config.yaml
head_dim: 32
grad_clip: 1.0
doc_mask: true
Below are experts of layer 4 (counted from 0) of a mixture-of-experts language model. Rows are named router (the router's row for the expert) and show model dimensions 0-191. Each number is 200 + 30 x the weight over its row's rms, rounded and kept within 0 to 999.
Before each expert's rows: "gets" lists some tokens that make up at least twice as much of what it gets as of all text. This comes from a sample of Wikipedia text that the model never trained on. Tokens count by the router's weight.

# expert 177
gets: "s", "ers", " team", " men", " Men", " Women"
router,221,146,177,231,201,158,232,179,265,189,241,190,182,202,245,225,228,227,170,202,212,212,201,239,202,213,204,163,180,144,187,229,229,204,191,160,203,217,190,225,156,158,183,231,182,220,198,234,138,209,200,172,184,187,179,188,188,202,240,210,193,162,254,213,269,188,219,231,200,185,174,167,242,239,226,169,221,194,166,213,229,235,191,183,175,206,205,245,171,255,160,152,184,192,228,230,174,217,205,230,178,217,176,174,180,154,228,223,253,219,218,165,203,206,189,205,144,159,277,205,195,131,205,226,187,213,217,137,128,236,190,214,221,223,226,202,227,194,255,173,167,181,174,211,216,169,171,196,202,157,224,192,205,183,180,177,154,167,150,263,151,187,184,175,176,227,168,137,205,205,178,181,207,205,167,228,253,165,190,202,199,172,258,234,235,142,188,173,211,191,210,172

# expert 101
gets: ".", ").", ".,", ".)", " .", " &"
router,148,180,213,201,231,230,243,207,212,184,217,164,200,213,239,206,204,214,205,210,220,162,261,208,228,214,176,179,222,232,174,131,179,241,201,225,158,234,230,216,169,140,236,182,212,297,218,238,188,159,168,223,166,177,108,211,192,171,235,212,217,181,207,204,253,221,219,214,165,167,193,156,194,194,194,192,200,217,209,205,242,200,185,228,188,212,170,206,206,180,192,170,176,254,168,219,131,226,177,246,169,218,189,208,195,189,197,189,209,242,266,198,211,194,223,251,202,191,234,153,181,208,169,217,162,181,218,180,182,218,162,209,186,224,195,238,176,214,216,196,171,229,156,171,204,247,168,220,195,204,221,194,210,218,273,226,199,149,246,124,230,177,191,208,242,202,176,221,203,183,164,134,211,180,187,172,263,162,219,209,230,185,187,233,217,238,152,197,180,233,168,252

# expert 75
gets: " ", " Q", "á", "ă", "1", "5"
router,219,180,156,240,181,181,214,190,210,192,203,202,187,205,250,169,219,212,217,200,238,141,287,213,260,211,171,237,174,222,152,261,193,205,176,165,205,210,228,204,151,186,175,207,212,240,190,222,170,160,194,194,129,214,195,202,180,206,195,201,221,161,201,194,241,228,269,258,190,212,161,183,224,232,170,169,176,157,196,173,233,249,206,182,164,248,183,197,189,186,189,204,177,211,195,227,194,238,215,216,197,182,199,138,173,224,195,173,190,242,209,230,243,205,185,193,177,168,152,160,214,184,207,196,171,182,215,214,201,187,201,242,199,195,221,199,188,221,204,165,206,143,180,195,170,258,216,203,159,208,247,136,227,205,241,177,146,175,240,213,175,154,150,210,201,262,213,235,175,242,135,181,189,193,172,139,253,188,196,205,222,197,211,250,191,141,145,239,167,232,161,210

# expert 106
gets: " A", " C", " M", " P", " S", " F"
router,150,185,164,219,211,245,290,162,190,181,209,178,176,218,215,142,191,235,222,254,232,194,244,213,199,246,195,171,229,236,165,204,188,192,184,185,123,207,203,241,172,151,174,206,197,208,203,230,207,192,152,230,163,189,196,169,199,202,236,227,223,180,215,229,176,210,220,229,185,196,191,211,184,210,182,160,168,147,192,188,244,255,191,205,210,179,228,196,145,231,202,201,184,203,224,260,163,222,230,202,195,231,219,231,172,208,168,188,182,225,207,195,207,172,203,211,194,118,165,171,247,179,251,201,249,192,245,165,210,212,232,223,187,204,222,205,197,227,199,180,153,207,158,204,216,231,224,247,219,202,225,180,234,229,283,214,182,159,172,210,118,201,183,175,223,251,212,189,204,206,174,163,230,168,181,232,217,133,214,269,223,210,218,196,222,138,220,215,172,200,154,241

# expert 85
gets: " In", " due", ":", " The", " On", " At"
router,198,186,178,189,213,196,252,196,215,216,181,193,140,227,210,184,184,245,180,216,179,156,204,189,228,217,222,158,194,227,220,199,233,182,210,211,164,269,230,213,155,161,173,175,185,240,211,220,200,196,197,165,184,218,169,184,177,276,247,225,228,196,241,215,202,207,171,272,191,254,179,225,198,240,203,201,210,194,211,207,284,243,219,166,184,199,196,223,203,171,192,178,133,217,229,230,199,177,129,214,153,197,176,218,200,197,185,158,207,241,219,155,166,228,203,249,184,199,224,192,247,182,176,211,170,222,170,179,150,220,186,238,212,246,236,251,231,203,174,196,132,160,129,213,179,204,208,232,186,180,237,224,232,203,181,240,178,186,206,180,172,198,187,166,262,196,179,182,238,191,198,206,243,192,182,159,207,136,264,189,247,173,191,227,220,154,159,219,165,243,174,233

# expert 172
gets: " first", " one", " two", " three", " second", " four"
router,192,183,136,230,189,215,226,202,163,236,209,260,164,243,216,200,140,195,161,185,220,162,191,249,213,210,207,178,200,221,211,218,230,239,199,183,203,226,168,232,163,237,171,160,184,204,227,248,148,146,232,197,197,220,199,218,208,238,224,233,208,175,208,204,213,191,226,226,214,234,187,204,220,213,185,158,153,223,244,213,240,201,179,250,197,176,256,219,208,235,195,199,166,206,156,247,218,176,207,223,194,248,237,228,215,159,205,217,213,186,178,194,190,198,185,222,225,217,204,175,170,146,232,164,185,150,197,182,182,252,165,174,198,194,174,215,151,176,195,141,178,98,186,194,200,207,219,224,176,147,214,243,271,173,250,201,198,206,255,222,169,183,149,163,196,261,182,190,231,208,191,242,190,138,169,233,219,268,225,197,197,190,153,236,221,176,204,188,197,221,148,199

# expert 170
gets: " m", " v", "_{", " km", "E", " V"
router,186,126,176,250,218,180,209,144,221,207,189,176,185,232,205,196,197,249,196,246,289,131,290,222,183,222,209,191,181,192,160,207,209,204,184,242,160,199,184,206,169,188,252,250,222,221,203,224,201,167,177,254,212,201,174,187,223,193,205,231,256,178,220,187,160,254,218,226,221,225,156,159,268,193,216,204,177,192,203,199,239,212,227,221,200,200,211,181,116,194,201,220,164,214,191,249,171,211,176,231,223,217,237,192,154,204,176,165,192,207,225,187,234,205,247,228,203,192,176,180,236,164,207,182,221,170,207,180,213,203,222,212,212,233,246,167,201,151,194,185,185,173,226,204,258,204,216,265,194,159,216,128,210,198,242,224,195,213,156,251,198,172,186,166,205,224,197,221,191,199,153,189,194,181,182,212,223,154,233,234,215,141,220,196,221,157,206,190,188,214,161,264

# expert 145
gets: "0", "5", "4", "6", "9", "8"
router,212,212,187,224,216,200,230,199,205,243,211,199,216,236,221,163,181,278,116,234,189,183,209,218,209,209,178,215,188,206,135,165,227,201,189,193,264,190,229,237,165,191,186,143,186,235,228,234,188,210,180,217,177,174,176,233,239,206,176,211,233,159,241,150,249,182,200,217,231,233,218,201,239,221,171,203,191,209,261,229,181,239,218,236,158,207,203,194,181,204,177,194,183,200,203,247,166,264,201,213,166,249,195,160,183,220,154,251,228,203,200,154,227,220,218,160,248,183,186,163,196,193,209,203,127,169,167,180,182,249,214,173,195,177,143,166,151,161,173,129,217,159,147,210,207,204,213,205,176,203,188,195,227,244,225,185,183,137,246,253,195,175,183,221,234,215,241,152,188,183,204,195,175,139,169,212,192,204,237,210,177,154,199,211,173,171,214,232,188,223,162,179

# expert 183
gets: "|", " |", "=", " •", " ←", "/Postal"
router,186,176,141,179,261,221,227,164,209,209,227,230,155,151,233,208,223,236,221,198,210,180,182,196,234,261,225,186,158,128,184,207,204,212,229,149,271,193,177,201,178,236,137,178,158,258,186,217,161,178,174,200,191,212,193,233,142,200,215,182,237,196,218,204,228,201,186,224,206,226,207,200,184,204,210,145,200,139,250,215,201,282,140,228,244,181,238,199,203,218,253,230,174,198,255,219,225,169,148,244,200,208,196,154,179,161,191,227,214,213,233,231,210,203,237,197,172,192,215,209,188,179,194,237,217,223,227,145,224,198,175,234,173,198,213,199,222,198,194,255,237,240,178,150,203,215,170,180,189,216,148,180,194,191,223,205,176,175,187,206,181,208,196,199,215,239,219,179,244,169,187,210,217,206,208,188,147,191,231,198,224,156,208,228,178,191,131,186,157,239,115,194

# expert 156
gets: "u", "l", "le", "am", "im", "i"
router,141,150,158,251,202,236,206,160,250,158,229,216,198,195,226,176,240,212,219,234,215,208,239,196,244,188,204,164,182,181,174,211,190,233,210,188,189,229,184,225,188,187,223,158,211,195,192,242,218,228,195,199,225,245,201,196,175,203,212,240,268,180,175,229,243,196,199,210,185,210,185,230,212,228,175,155,160,181,205,160,234,231,146,186,154,197,175,218,198,223,151,197,188,232,221,211,234,217,255,196,216,224,164,195,185,232,208,197,216,270,240,213,213,191,213,230,148,180,242,175,205,190,161,198,181,197,212,183,110,180,197,187,187,223,195,210,200,237,206,203,205,149,132,144,187,183,154,163,186,229,202,246,226,264,251,192,233,167,191,195,148,164,177,163,200,205,176,188,207,253,224,174,222,161,168,187,205,150,235,220,232,146,180,266,193,163,187,214,139,165,156,234

# expert 136
gets: " the", " The", "The", ",", " with", "'s"
router,188,145,169,217,193,224,218,190,234,249,171,198,175,255,210,166,131,183,149,223,252,180,269,214,248,233,200,198,180,203,225,179,198,256,226,228,222,171,267,227,149,195,194,203,188,245,258,243,187,180,168,165,170,227,160,256,196,229,186,197,193,178,186,231,214,179,189,221,228,230,181,221,230,244,208,179,202,171,216,261,238,171,154,224,208,225,197,135,170,228,210,231,111,199,243,233,155,154,184,204,242,204,204,205,189,195,176,206,186,247,177,202,234,226,250,275,218,174,224,209,217,195,187,228,192,225,167,217,200,228,171,203,200,213,228,208,157,154,158,220,186,191,194,175,203,214,217,190,187,195,272,255,200,200,186,217,204,160,213,199,183,200,182,188,236,179,197,203,244,198,179,202,222,256,204,171,189,217,227,223,193,169,189,229,259,200,209,162,184,222,139,196

# expert 155
gets: "-", "|", " -", " |", ".", ":"
router,194,173,214,191,205,219,237,118,137,238,192,156,172,168,201,218,209,265,155,191,230,174,235,191,223,207,230,175,202,218,195,178,210,195,258,194,158,175,225,233,180,198,161,210,163,213,202,251,186,171,190,199,231,232,193,243,122,174,179,262,209,214,185,156,199,181,214,243,216,197,158,173,196,185,178,216,169,171,212,161,221,182,192,262,213,261,230,165,190,218,197,148,189,245,215,231,170,183,186,262,175,192,204,177,172,228,273,198,231,225,194,225,226,185,229,227,183,187,155,179,198,147,198,223,165,175,186,200,233,151,160,245,174,169,217,242,130,163,214,212,185,198,167,159,224,244,168,170,189,177,206,208,202,147,214,199,201,199,220,147,214,183,222,238,243,196,198,187,184,217,211,183,222,219,246,224,176,177,246,161,245,167,195,245,172,219,182,233,173,230,184,235

# expert 111
gets: "th", "st", "nd", "rd", " second", " third"
router,178,196,215,197,222,230,235,176,180,238,192,185,181,268,215,216,214,187,213,265,213,160,225,232,228,204,219,167,203,176,190,219,243,209,188,217,200,196,180,252,90,174,175,164,197,271,215,242,177,200,198,200,172,214,172,192,195,238,244,208,241,169,253,200,234,214,208,269,225,196,164,169,223,232,244,201,170,185,221,198,235,203,197,245,202,196,221,179,206,226,197,192,139,172,183,229,226,200,216,216,177,239,224,222,187,176,158,192,206,187,205,177,229,241,186,211,160,132,226,165,187,152,196,216,192,202,229,221,190,199,183,187,223,158,212,202,194,253,202,133,198,149,185,201,197,200,178,173,148,205,254,200,225,202,247,204,183,203,239,247,180,162,159,186,214,209,208,156,205,171,168,156,202,235,205,210,243,180,277,261,234,164,225,242,241,190,168,238,195,191,154,247

# expert 169
gets: "0", "5", " year", "7", "8", "3"
router,206,186,194,188,186,183,247,193,232,232,183,257,173,250,208,207,210,251,120,212,240,142,235,242,190,220,171,186,216,221,170,170,182,209,188,204,209,210,167,194,176,137,192,182,159,197,239,224,234,153,192,182,188,194,184,206,235,257,239,196,271,179,268,189,226,227,209,259,146,204,201,206,226,213,212,179,189,219,206,223,214,248,184,240,205,172,170,193,188,211,186,165,191,180,200,247,184,214,205,237,157,197,234,228,192,178,159,193,237,193,238,182,203,233,229,247,215,177,199,154,235,214,239,207,157,188,165,179,179,231,218,128,182,247,205,197,111,219,199,185,188,176,197,222,244,185,193,202,185,198,199,223,243,261,240,171,170,144,195,223,195,174,205,146,275,246,206,180,209,214,174,169,173,167,142,169,255,235,204,204,202,164,183,222,212,186,202,190,169,207,186,175

# expert 94
gets: "0", "2", " million", " billion", "+", "illion"
router,180,172,213,229,195,184,159,182,238,271,228,210,179,217,193,190,214,238,158,203,208,139,250,207,225,221,202,199,189,236,151,219,214,190,177,214,187,187,216,214,205,199,200,179,180,222,199,257,209,198,168,227,171,225,202,202,205,257,257,215,225,219,242,194,207,197,191,201,222,275,175,278,264,212,235,188,220,180,175,221,181,229,197,233,149,197,128,200,211,227,205,184,172,258,204,237,165,215,205,221,180,221,208,230,168,173,178,226,269,194,211,135,193,222,225,217,206,180,211,185,189,120,182,205,155,189,194,180,205,226,162,250,209,247,180,211,168,178,232,186,175,171,171,206,188,180,216,186,188,210,164,235,206,220,222,165,179,175,225,227,172,181,117,199,273,213,215,178,162,209,153,160,196,206,235,197,264,205,221,206,190,158,204,203,189,210,133,218,125,201,164,164

# expert 158
gets: "m", "er", "n", "l", "z", "s"
router,212,148,152,204,263,210,262,150,236,176,205,200,144,213,203,199,210,264,217,165,231,224,199,227,213,213,168,198,179,225,177,233,212,227,171,225,183,182,227,197,147,227,215,163,227,235,229,221,167,208,148,204,180,186,168,195,176,197,218,221,178,203,206,192,226,232,223,224,156,196,137,193,219,252,175,154,149,205,213,176,213,213,161,195,185,241,181,273,189,209,163,185,164,241,213,250,224,239,191,221,202,238,139,182,176,205,258,198,197,199,191,235,225,230,127,148,176,138,184,165,211,223,160,207,185,174,173,204,164,236,168,187,209,195,194,217,213,166,191,176,193,205,197,172,146,221,195,183,204,162,199,176,202,194,206,209,214,129,214,197,168,167,186,169,227,186,166,205,197,233,156,198,247,184,125,208,177,208,234,180,246,143,239,257,152,175,190,174,179,235,213,205

# expert 90
gets: " in", " In", "In", " after", " on", ","
router,236,176,200,198,176,202,223,223,141,241,162,238,173,212,258,176,193,210,202,197,170,171,212,212,255,229,226,137,176,231,235,168,159,187,245,194,197,207,182,225,173,141,133,165,164,209,198,168,218,178,183,217,218,209,155,188,171,200,216,198,173,224,216,261,251,240,213,258,221,219,215,240,251,199,227,190,168,172,247,218,197,261,256,186,228,217,164,173,231,182,226,197,185,197,207,246,251,172,161,184,183,191,233,179,216,229,144,222,198,197,230,233,172,203,210,244,205,206,211,200,221,192,174,212,211,193,214,194,176,219,145,187,178,221,245,225,157,149,213,166,117,207,172,187,155,189,200,223,242,186,245,210,241,229,182,203,167,178,237,243,159,192,207,178,210,248,154,168,233,210,201,224,189,221,165,160,181,171,230,164,245,181,214,209,227,196,151,178,199,263,178,221

# expert 78
gets: "o", "a", "i", "u", "ia", "io"
router,185,186,178,154,255,155,175,168,204,242,165,179,164,197,221,214,219,254,189,207,196,249,241,192,238,223,207,178,228,161,190,235,194,180,181,234,160,268,201,259,148,198,234,172,167,217,251,243,193,223,162,169,154,203,196,186,174,210,225,203,237,132,222,177,219,171,236,194,166,208,189,196,210,255,202,181,122,247,195,208,223,239,189,219,177,160,211,254,233,222,184,192,203,140,178,270,204,221,205,264,162,215,185,198,165,184,231,200,175,219,231,216,210,208,185,182,170,182,245,154,155,225,195,259,173,193,258,169,181,213,147,151,233,191,247,248,176,206,187,209,210,172,175,229,169,198,204,175,242,232,175,224,171,204,196,169,213,141,239,157,176,154,179,210,173,211,187,193,251,237,222,187,203,214,181,181,222,181,191,190,179,223,168,218,203,211,183,195,181,156,187,203

# expert 71
gets: " also", " area", " again", " well", " are", " style"
router,194,192,167,217,169,181,241,185,216,185,143,228,145,215,203,212,180,272,123,177,204,170,224,224,227,239,206,168,236,217,194,247,253,240,127,205,212,201,203,210,185,214,189,202,188,183,227,158,167,218,198,194,199,230,185,181,147,234,233,208,218,188,213,266,236,191,203,187,204,223,183,194,243,264,224,181,187,184,182,222,219,215,210,212,227,190,194,181,177,252,177,185,155,143,201,239,227,207,202,255,186,158,209,161,171,160,162,193,215,239,238,145,207,209,203,238,194,195,231,195,184,206,233,222,197,208,237,198,217,238,149,169,239,176,243,248,183,168,184,205,184,150,137,202,192,165,166,191,169,201,238,263,211,226,220,198,200,139,178,238,156,167,167,177,249,205,209,182,247,215,199,183,193,197,163,173,225,191,249,185,192,100,204,250,218,221,191,214,184,202,198,227

# expert 99
gets: " |", ";", "a", " =", ".:", "born"
router,156,143,167,192,222,216,225,193,209,181,264,197,215,203,225,161,210,184,223,189,178,162,208,245,206,183,218,195,140,202,157,221,164,194,209,158,214,217,226,231,175,232,144,194,202,232,200,271,191,149,204,226,197,189,144,225,166,166,199,241,196,169,216,193,196,241,198,210,175,171,169,195,226,219,177,135,112,169,219,198,235,179,220,238,226,207,175,189,200,149,204,235,184,201,200,224,245,164,166,237,206,186,171,150,159,228,229,198,248,190,218,182,255,245,175,204,163,183,204,179,200,188,231,181,171,197,262,173,181,239,195,188,169,258,252,217,156,220,241,202,222,201,189,176,200,248,168,260,180,161,203,199,204,180,274,184,215,116,230,225,158,181,205,229,228,202,221,198,200,151,193,205,217,238,197,172,225,179,237,169,201,185,189,230,235,154,190,217,176,219,169,224

# expert 98
gets: " time", " War", " war", "0", "3", " the"
router,190,175,185,231,199,195,204,186,211,213,239,232,194,200,188,175,209,201,133,170,183,165,214,186,220,219,187,143,208,227,181,184,211,249,168,208,206,206,221,210,160,160,204,163,142,237,260,184,159,172,194,167,149,228,181,208,172,195,194,216,207,152,233,188,273,210,217,226,157,174,173,207,230,262,202,170,136,147,205,194,245,220,165,210,178,202,219,220,199,204,205,166,143,178,232,205,223,204,210,215,218,196,208,196,170,176,202,186,219,250,195,181,217,243,211,204,203,156,214,187,211,146,208,179,217,167,201,164,194,210,186,215,181,202,226,220,215,206,213,170,196,166,174,158,161,216,180,210,211,190,254,241,215,206,179,191,189,155,210,226,147,178,158,130,181,254,144,173,230,194,159,150,233,212,132,135,264,164,247,211,189,147,188,260,222,211,140,216,178,158,156,232

# expert 175
gets: "a", "i", "ia", "os", "us", "o"
router,152,190,184,245,238,212,199,171,215,189,163,194,172,207,207,145,218,219,214,227,226,223,277,163,163,243,182,185,180,196,221,242,234,212,154,215,166,223,184,228,116,174,253,176,139,235,243,210,166,198,182,210,166,220,122,186,171,206,222,213,247,119,205,210,242,199,206,196,215,263,190,202,205,205,201,185,162,246,183,211,224,198,174,217,181,130,181,239,193,219,189,198,194,193,197,269,150,207,186,257,207,208,205,237,143,231,167,181,162,204,217,204,221,245,205,215,195,182,191,191,211,217,177,257,174,159,232,187,166,241,183,189,210,171,243,266,153,220,186,196,209,176,181,212,226,206,216,216,208,191,192,205,156,227,249,184,183,151,219,183,156,138,174,216,178,183,194,225,253,219,205,164,211,191,213,174,255,148,231,165,186,213,199,240,198,203,193,186,187,177,208,208

# expert 150
gets: ",", " and", "%", "),", " or", "\","
router,183,157,215,213,189,223,236,189,258,241,192,184,149,223,212,233,200,207,166,203,194,130,237,216,178,215,244,205,177,220,211,153,250,244,225,174,194,221,164,221,191,191,172,200,170,228,217,192,149,177,195,183,177,167,130,214,208,235,167,198,204,181,194,219,252,153,222,188,232,212,155,186,201,194,205,208,182,237,228,211,193,233,200,259,201,193,213,206,172,259,218,165,169,208,206,250,205,154,202,256,179,172,207,217,223,212,150,158,214,198,201,188,234,204,194,244,196,199,269,200,221,148,180,212,173,188,230,213,228,183,175,233,201,230,193,274,171,179,227,218,130,204,187,231,220,183,179,147,164,206,196,186,186,187,234,197,210,173,247,206,186,196,221,188,196,198,214,202,266,158,166,201,202,238,218,137,257,186,305,198,232,207,197,214,211,245,196,235,139,262,211,217

# expert 144
gets: " |", ";", "|", " which", " =", " /"
router,165,170,203,184,213,208,184,157,204,215,241,218,197,242,198,183,233,205,207,186,223,159,244,272,154,213,217,215,236,192,184,245,222,186,139,196,213,248,184,257,168,194,172,144,207,201,191,269,156,172,158,227,178,221,170,216,197,198,197,194,200,187,226,239,248,213,213,200,249,229,173,131,223,187,222,127,175,194,228,233,215,211,153,199,191,196,188,214,202,248,183,229,163,198,225,197,196,226,203,237,208,193,155,191,171,196,187,162,200,202,229,233,229,224,198,225,167,163,207,178,226,170,178,219,173,211,239,191,205,175,168,226,195,228,193,202,190,237,210,183,179,175,219,154,251,253,187,180,207,171,176,272,259,222,227,218,233,138,254,210,176,256,228,157,239,221,187,199,221,232,123,179,218,213,225,167,221,177,262,209,234,149,212,238,212,235,163,233,166,203,201,238

# expert 165
gets: "it", "ch", "ot", "ag", "ut", "et"
router,170,144,165,191,202,176,266,209,179,190,193,190,155,157,188,147,234,238,175,193,217,202,203,207,264,196,215,141,203,214,193,177,209,193,203,234,209,259,179,218,154,169,230,158,174,222,219,201,202,191,200,161,187,214,207,237,181,188,205,183,189,151,242,174,214,203,184,269,198,211,173,220,241,228,119,212,150,241,166,176,244,202,247,235,188,185,232,231,223,207,185,145,155,183,226,273,188,180,224,225,200,198,239,203,165,174,198,161,214,205,307,211,164,232,223,210,166,161,246,205,219,188,173,191,214,165,200,197,176,229,179,196,230,213,220,183,190,224,241,188,190,188,195,204,225,215,174,185,212,211,196,269,210,223,210,167,199,167,196,210,162,165,162,149,224,194,190,224,211,171,184,191,222,234,182,191,208,163,186,185,218,171,206,318,227,189,192,211,157,167,196,242

# expert 181
gets: "–", ".", "°", ":", "′", " +"
router,194,176,176,205,200,158,231,153,220,205,194,157,171,236,229,143,242,209,202,176,200,176,226,231,252,193,212,231,158,206,170,175,187,196,202,227,218,173,174,180,179,178,200,194,169,240,178,230,210,155,185,221,158,201,205,260,181,216,184,226,210,202,198,194,203,232,199,242,175,173,194,139,266,269,218,215,192,197,198,229,238,242,213,217,180,227,182,145,120,138,209,188,199,205,198,209,151,170,186,224,168,236,170,159,233,186,201,202,238,229,230,138,242,200,200,214,216,193,200,163,229,147,207,207,178,182,197,182,164,186,192,226,205,225,176,217,191,148,194,215,153,156,208,178,200,160,162,254,194,133,248,192,241,207,226,222,165,159,190,201,162,198,187,220,232,197,210,188,194,225,160,135,196,225,191,159,220,120,178,189,215,164,225,239,186,174,201,186,159,243,120,225

# expert 167
gets: "b", "d", "l", "2", "1", "g"
router,184,180,215,254,199,216,247,175,239,187,223,206,199,215,197,202,213,185,187,221,245,156,252,219,190,217,210,157,150,229,162,231,206,252,174,234,190,199,222,215,162,159,244,180,187,211,207,240,214,177,154,234,204,193,196,209,208,203,152,197,234,180,222,188,211,229,183,219,210,224,147,174,233,210,127,183,182,172,180,147,246,236,222,184,184,245,219,209,155,231,200,207,146,200,228,212,212,227,222,244,171,218,210,172,147,188,174,175,176,209,194,204,228,206,212,186,175,174,186,152,227,144,201,219,197,136,159,199,175,194,174,221,182,251,165,172,180,201,194,171,217,148,179,206,173,223,177,205,131,210,233,149,208,155,209,202,174,140,196,222,174,207,182,177,218,223,196,188,229,244,184,211,254,225,154,176,177,166,195,210,224,154,236,262,229,166,169,221,102,171,199,275

# expert 114
gets: " |", " –", ":", " -", ";", "),"
router,179,190,202,187,222,234,231,213,201,226,163,209,153,189,200,204,197,244,179,202,191,148,195,170,232,224,200,229,224,237,194,195,198,285,224,222,236,224,195,266,168,216,162,182,172,224,243,208,232,178,155,182,141,203,195,219,138,223,182,240,216,165,225,225,232,191,170,219,243,231,197,181,183,200,215,211,185,135,198,216,224,241,198,269,262,200,237,183,219,240,220,206,178,238,226,231,213,143,168,232,169,191,158,189,190,188,229,194,231,247,218,191,212,162,208,226,190,141,239,209,159,234,220,178,205,153,184,197,237,248,166,230,145,213,275,221,223,192,147,224,151,225,195,197,209,262,156,215,211,219,179,185,206,223,239,171,134,183,216,183,167,217,198,235,234,216,209,177,209,193,206,178,194,155,246,147,212,179,233,193,243,200,200,213,194,146,182,207,182,201,171,249

# expert 127
gets: " K", " S", " B", " N", " F", " T"
router,193,144,160,218,214,218,210,134,201,213,230,164,212,206,212,156,177,247,202,264,248,137,261,177,208,275,176,169,174,216,175,222,178,188,211,181,204,202,199,215,194,179,204,239,233,218,202,256,217,197,168,249,156,178,201,205,181,205,181,231,245,242,184,215,164,185,235,199,219,215,165,177,214,176,167,162,157,177,152,185,236,209,221,171,206,216,179,172,166,225,200,221,170,175,221,224,182,220,151,180,203,218,216,210,188,244,177,173,151,173,169,200,277,187,236,215,191,140,156,157,232,192,190,233,222,176,245,224,211,207,225,225,187,181,217,204,218,203,168,184,188,185,176,232,275,225,237,245,139,199,234,180,230,193,257,236,183,164,184,206,180,184,192,212,196,212,241,220,201,207,187,168,238,219,220,242,250,174,253,218,212,181,224,132,197,142,214,209,165,200,202,256

# expert 115
gets: " mi", " /", " km", " ft", "%", "Population"
router,177,168,179,198,209,193,232,202,223,238,154,180,196,242,261,182,202,215,159,222,199,187,223,193,201,236,206,185,215,232,202,196,189,223,183,210,190,231,241,202,105,200,192,210,210,253,234,206,161,171,155,169,172,255,160,214,267,236,205,165,230,198,235,226,209,258,229,234,224,225,158,168,214,256,277,210,171,200,180,187,213,243,185,218,155,202,183,225,193,213,218,166,174,225,205,198,194,213,201,257,145,200,251,202,177,196,166,170,237,185,205,203,191,246,206,209,186,158,243,186,209,142,229,249,190,179,221,212,271,207,192,205,206,172,209,242,246,176,211,256,167,197,193,134,169,179,216,228,184,136,202,221,201,205,214,209,193,153,184,212,163,194,186,135,247,273,203,160,207,184,164,174,177,215,185,181,240,165,229,200,182,152,216,245,235,196,180,201,203,212,172,212

# expert 49
gets: ".", " ", ".\n\n", ").", "\".", ".\""
router,206,163,188,223,193,216,209,234,164,186,208,199,192,178,232,207,241,212,155,146,245,125,254,231,229,203,192,174,228,240,206,221,187,194,198,199,213,185,175,214,178,193,189,180,188,252,169,241,202,170,188,166,120,234,145,228,191,189,175,221,200,192,203,211,264,204,225,211,205,176,185,159,194,198,241,228,205,200,179,195,164,229,182,170,228,227,192,198,122,206,231,174,142,197,185,222,189,135,241,248,259,229,160,223,175,168,182,170,222,226,212,158,192,196,267,232,180,211,205,184,176,133,197,269,160,197,184,222,216,185,182,235,161,193,197,201,148,130,176,154,176,242,177,143,196,192,213,186,222,163,229,204,224,201,241,215,186,208,199,179,241,265,240,221,144,222,217,213,176,196,172,190,163,176,192,184,219,169,201,139,220,209,215,203,177,213,182,189,199,217,213,265

# expert 120
gets: "-", " •", "^{", " ", "+", " sq"
router,213,165,192,144,210,199,204,122,193,238,203,218,157,207,210,188,238,278,230,199,260,171,246,183,220,247,194,212,214,212,193,154,226,173,185,238,212,207,208,172,184,170,221,210,176,198,151,227,201,136,237,176,212,240,218,223,188,208,205,226,269,197,225,208,213,244,235,246,214,211,157,171,228,195,242,183,190,181,237,174,192,167,143,189,210,195,204,139,179,212,220,170,152,225,196,237,196,161,228,224,233,224,194,183,217,172,185,171,168,254,172,188,179,176,263,238,233,172,189,186,218,171,183,164,168,191,190,192,213,200,179,189,265,264,218,212,165,237,241,177,228,164,177,191,226,175,196,207,171,140,195,204,148,172,210,213,154,169,201,198,182,171,187,205,263,238,184,164,236,232,204,196,214,196,212,204,204,151,248,225,205,138,226,249,192,219,157,197,185,184,145,234

# expert 124
gets: " \\", " un", "\\", " Un", "é", " $\\"
router,230,177,212,221,186,187,211,207,228,201,192,204,172,242,223,187,210,233,165,224,251,139,229,222,234,235,212,202,137,253,208,214,215,200,208,211,204,207,244,208,113,216,223,198,212,218,213,213,217,224,190,212,153,183,178,204,192,162,226,216,245,177,230,143,224,191,208,209,149,218,160,176,240,243,189,177,111,183,180,200,228,266,196,228,163,200,176,247,189,173,192,193,144,179,225,189,200,206,176,230,195,232,187,196,154,190,219,168,183,191,224,235,255,177,204,161,194,179,133,180,207,181,196,246,193,146,220,190,188,185,171,247,204,180,214,176,204,169,256,204,211,154,226,198,193,213,186,210,171,186,176,190,213,198,219,256,196,170,219,229,165,203,173,196,241,206,136,183,233,194,147,177,246,247,145,176,182,142,209,210,243,118,211,266,227,196,191,237,166,179,171,217